Weights of a small mixture-of-experts language model, trained from scratch on English Wikipedia: vocabulary 16384.
Below are experts of layer 3 (counted from 0) of a mixture-of-experts language model. Rows are named router (the router's row for the expert) and show model dimensions 64-127. Each number is 128 + 32 x the weight over its row's rms, rounded and kept within 0 to 255. Numbers have three digits each.
Before each expert's rows: a language model's description of what the expert responds to. This comes from a sample of Wikipedia text that the model never trained on.

# expert 32
Description: Subject pronouns like he, He, They, It opening a clause in biographies, plus section heading marks == and === and periods.
router:097131137150144169095076138163140073118097118109087155125127105096155167079166099126088085162186152121102136126090154136122177135113157075084076155103147098096152113148084111153137163162100142

# expert 44
Description: Spaces and dashes between numbers, list-line hyphens after line breaks in infoboxes, and year prefixes such as 200, 201, 199.
router:175143092136096171101149122132137165174108169135085106131100132115170086135178100103152096147165122117128097105119172129138114118145050126177137101151062113078082139122128107061134168132150148

# expert 59
Description: Commas and coordinating conjunctions joining list items or clauses, such as and, but, or, while, although.
router:148048159137109115150067190138124143172136133171106075136139135170143174133091102161144119102111162107143176148135132111154083123139141123080124116119164117128087142111073131171116054089045177

# expert 30
Description: Subject pronouns and clause linkers beginning a new clause in narrative prose, such as he, it, they, which, who, and, then.
router:151095132072200074111141142110179093146148100095131077134162062180097106135084107131074107115177115110084140090099206147161083101122137085088113107098089054081126060110061104185083074107138144

# expert 42
Description: Spaces and century prefixes before year digits, plus dashes in scores and times, such as 201, 199, "October 13, 1957", 6–2.
router:142175117149114131106128135100131112110133130071131140140069089116136093114142097095186113146168122135119121140107188112119124104146083154141162127114096135108108115138140114093069173152133137

# expert 40
Description: Opening parentheses after names or list items, blank spaces in tables, and century prefixes of years, such as (county seat), 201-9.
router:109143110145144067096153129107148099152064135107126125147063134090133120130157085047160099115145075158149099124092149056139196106129096146155138088104155163111062161111083096087162192125161148

# expert 47
Description: Opening parentheses, quotes, dashes, slashes and plus signs inside names, ranges and LaTeX math, such as Qays–Yaman, client–server.
router:125142124151114173155165101131123081158103108143082126153106112113141162056117127085134118119196085144142112207114104142210098092094188110121118131113209146118079140118161110132159097145074191

# expert 13
Description: Short inner or final pieces of words and names, often foreign names in tables, such as Granth-am, Red-d-ick, am-ph-ibious.
router:173218144149152132105168108105139076142096136096133094107164085085096089086160182171115107126119150147104143157111136134165124153112141115113112156146137150116097138143129165126101117214127176

# expert 9
Description: Lowercase word-initial pieces and dashes in technical or stats text, such as d(uration), k(W), Ch(assis), 14–25–0, perform(s).
router:069149129097088162063133056147098036124131081124116189124129138097141121072108136150128110163186089178156126183093136130175160055112138112117127141132180107126130126126164152177181147142063115

# expert 55
Description: Function words joining phrases in running prose, chiefly and, of, to, by, with, from, as in forgot to pay.
router:152102116101112136161101157158148168168165126091133120138122153165124166153107102142184148129067150121094166134130186124144070148095146081167116074129115133137074171118110140183178091159086132

# expert 27
Description: Bare space tokens before years or numbers after "in the"/"late in", plus year prefixes 201, 199, and empty table cells.
router:166161093136154120122151116129115143125142138137145105131095125108129098165170148095170137094134101119158057136147089101109109120187090197152191114157118119078098110148135118075154146133162155

# expert 4
Description: Mid-word pieces and single digits inside names, years and table cells, such as Cas-p-ian, gup-p-ies, 200-8-–09, scores.
router:116151222191120153140111138146122122119093101110091189148175105090169103139146133113138114143165154112155100152138105152097150165148150117162109181119164081124138142171123072150178082163097149

# expert 21
Description: First lowercase consonant pieces of common or foreign words after articles or prefixes, such as poly-ch(rome), c(W), rel(ies), Th(arsis).
router:163078130067084159071146106134121107101123116136096172197149127194149100109100139070132170072140066103180177129141125133125128182085148147177167080136105156142087077100099151179131117132071135

# expert 38
Description: Units and symbols following a number, such as kilometres, meters, %, km, °N, million, plus closing parentheses and table pipes after figures.
router:127129113124164138079128141116086080147140085060108211120126149142189118088097154194070066137138106197104196153139122138116134114155139117113143102134116123158118171132112141175192156181138118

# expert 49
Description: Digits, spaces, degree and minute marks, and currency symbols inside numbers in tables, coordinates, ISBNs and statistics, e.g. 355.1, °, $.
router:087140171144105149113131142143079121144069111098096147124135097148189120099100127144127124151165071189121145171101111173109139128102172113128103176104171083102108102203121129101166139136146207

# expert 17
Description: Words right after an article or possessive, mostly ordinals, numbers and position nouns: first, next, each, same, top, end, one-year.
router:138165079137165097103130160144118086143097142114135114110134078137070145091110181101119128149143095145120166105080115135084149144128156155150123161144206078110174131156116105108075131072073070

# expert 41
Description: Country, state and city names, often after a comma or "of", such as States, Illinois, Spain, China, York.
router:121132170105199153108101136089096131073135108132138162126178115102082107123082108096101149101052133157111148127136163150085121132093153124096132117117128122157107109133170162174092142133110120

# expert 48
Description: Finite verbs and prepositions right after a subject, such as was, is, have, had, became, and as in cast lists like Christina Hendricks as April.
router:153135089126135139115133133141116099117128052120150096064131068172185059106095126121080170141153106161090132118118154075115115139086135081146107119114160113143146057148142084179230132074118091

# expert 18
Description: Letter and syllable pieces inside foreign place and personal names, such as Sevast-op-ol, Lazare-v-sk, Hoseyn-abad, Wash-ington, United.
router:126159128153183120135134210055145153093099163078115154134159137119152070119152137124125114180159171166131065145135139144139136111104096098053129143128152066120072069162083176080104090103090201

# expert 26
Description: Clause-opening pronouns and relatives such as it, that, who, This, plus the word Location in infobox lines like Location of Cély.
router:079120176136173164075106158144085080135128093066068180119109116111175139085109082117112110178170151126129183168107136149105208091110164071142086097094115063072145113174073101139117175121107136

# expert 0
Description: Common nouns for places, infrastructure and institutions after articles, such as school, station, River, Road, water, train, church.
router:103157097088145165116146126117149127095127093159162129131166145166050114116113223078107154095088126120109161143177159104145142135150137126155168118167123132173141102117088171145094115146128105

# expert 53
Description: Spaces, digits and separators inside numeric tables, infoboxes and coordinates, such as empty cells, • bullets and ° signs.
router:135213127158140122083164142154086106160140168091098060101076110138177111103151033180128128120138113134134149149123139135094094148144072130118156149117189097070100157098142091039135159119128167

# expert 3
Description: Numeric tokens and number words in tables, dates, scores and measurements, such as 2:39, 182 cm, January 9, two.
router:076186175177134188167142128099186135166071125114134130118158138151178136085176075137126103136132135108114167162148140147116144165096156130084147155094152131099196167097116107120066130117139109

# expert 34
Description: Nouns and suffixes for offices, ranks and organizations in biographies and politics, such as Governor, University, County, Press, -miral.
router:134226145167208129147059109166147124175094109118129140142108112154124133127089119093142169106106180150088109147125165155108089165112147100087139161185102085187119124122186203128076149123157115

# expert 24
Description: Intensifiers and quantifiers after is, was or a, such as so, more, most, extremely, some, several, such, other.
router:099066159124096146143143085090148120155049157096130108131062166135114145110151100115104130145134065108083165115093148126069190064118110161123153103139106163125128137164128139093115165107168130

# expert 45
Description: Opening quotes, parentheses, hyphens, dashes, colons and slashes in citations, lists and compounds, such as Athens:, self-administration, "Right.
router:087158138133096112154134083156072074096083125167178193165106112138128137121167150157133111183143117124148135142102145162096140139101207104166115174061144140180089167106175101108141100110151097

# expert 52
Description: Function words such as not, all, most, can, also, and adverbs like mostly, primarily, that modify verbs or adjectives in prose.
router:124137194114147141128141113114151110198085126115083126148148144113044146139177051108143144149130131155070154111120155088123149114104058156163120080131163105124121132093157062088029078122157087

# expert 54
Description: Table delimiters, opening parentheses, and first pieces of words after headings or cell boundaries, such as Kab-, Dep-, Ch-, Flu-.
router:144106138121082150146116088190174093120101144120130126160117118082127131145160090105181125169186147137142155123091149144155130106125131140137124080128124139125100203154076100065117167135101129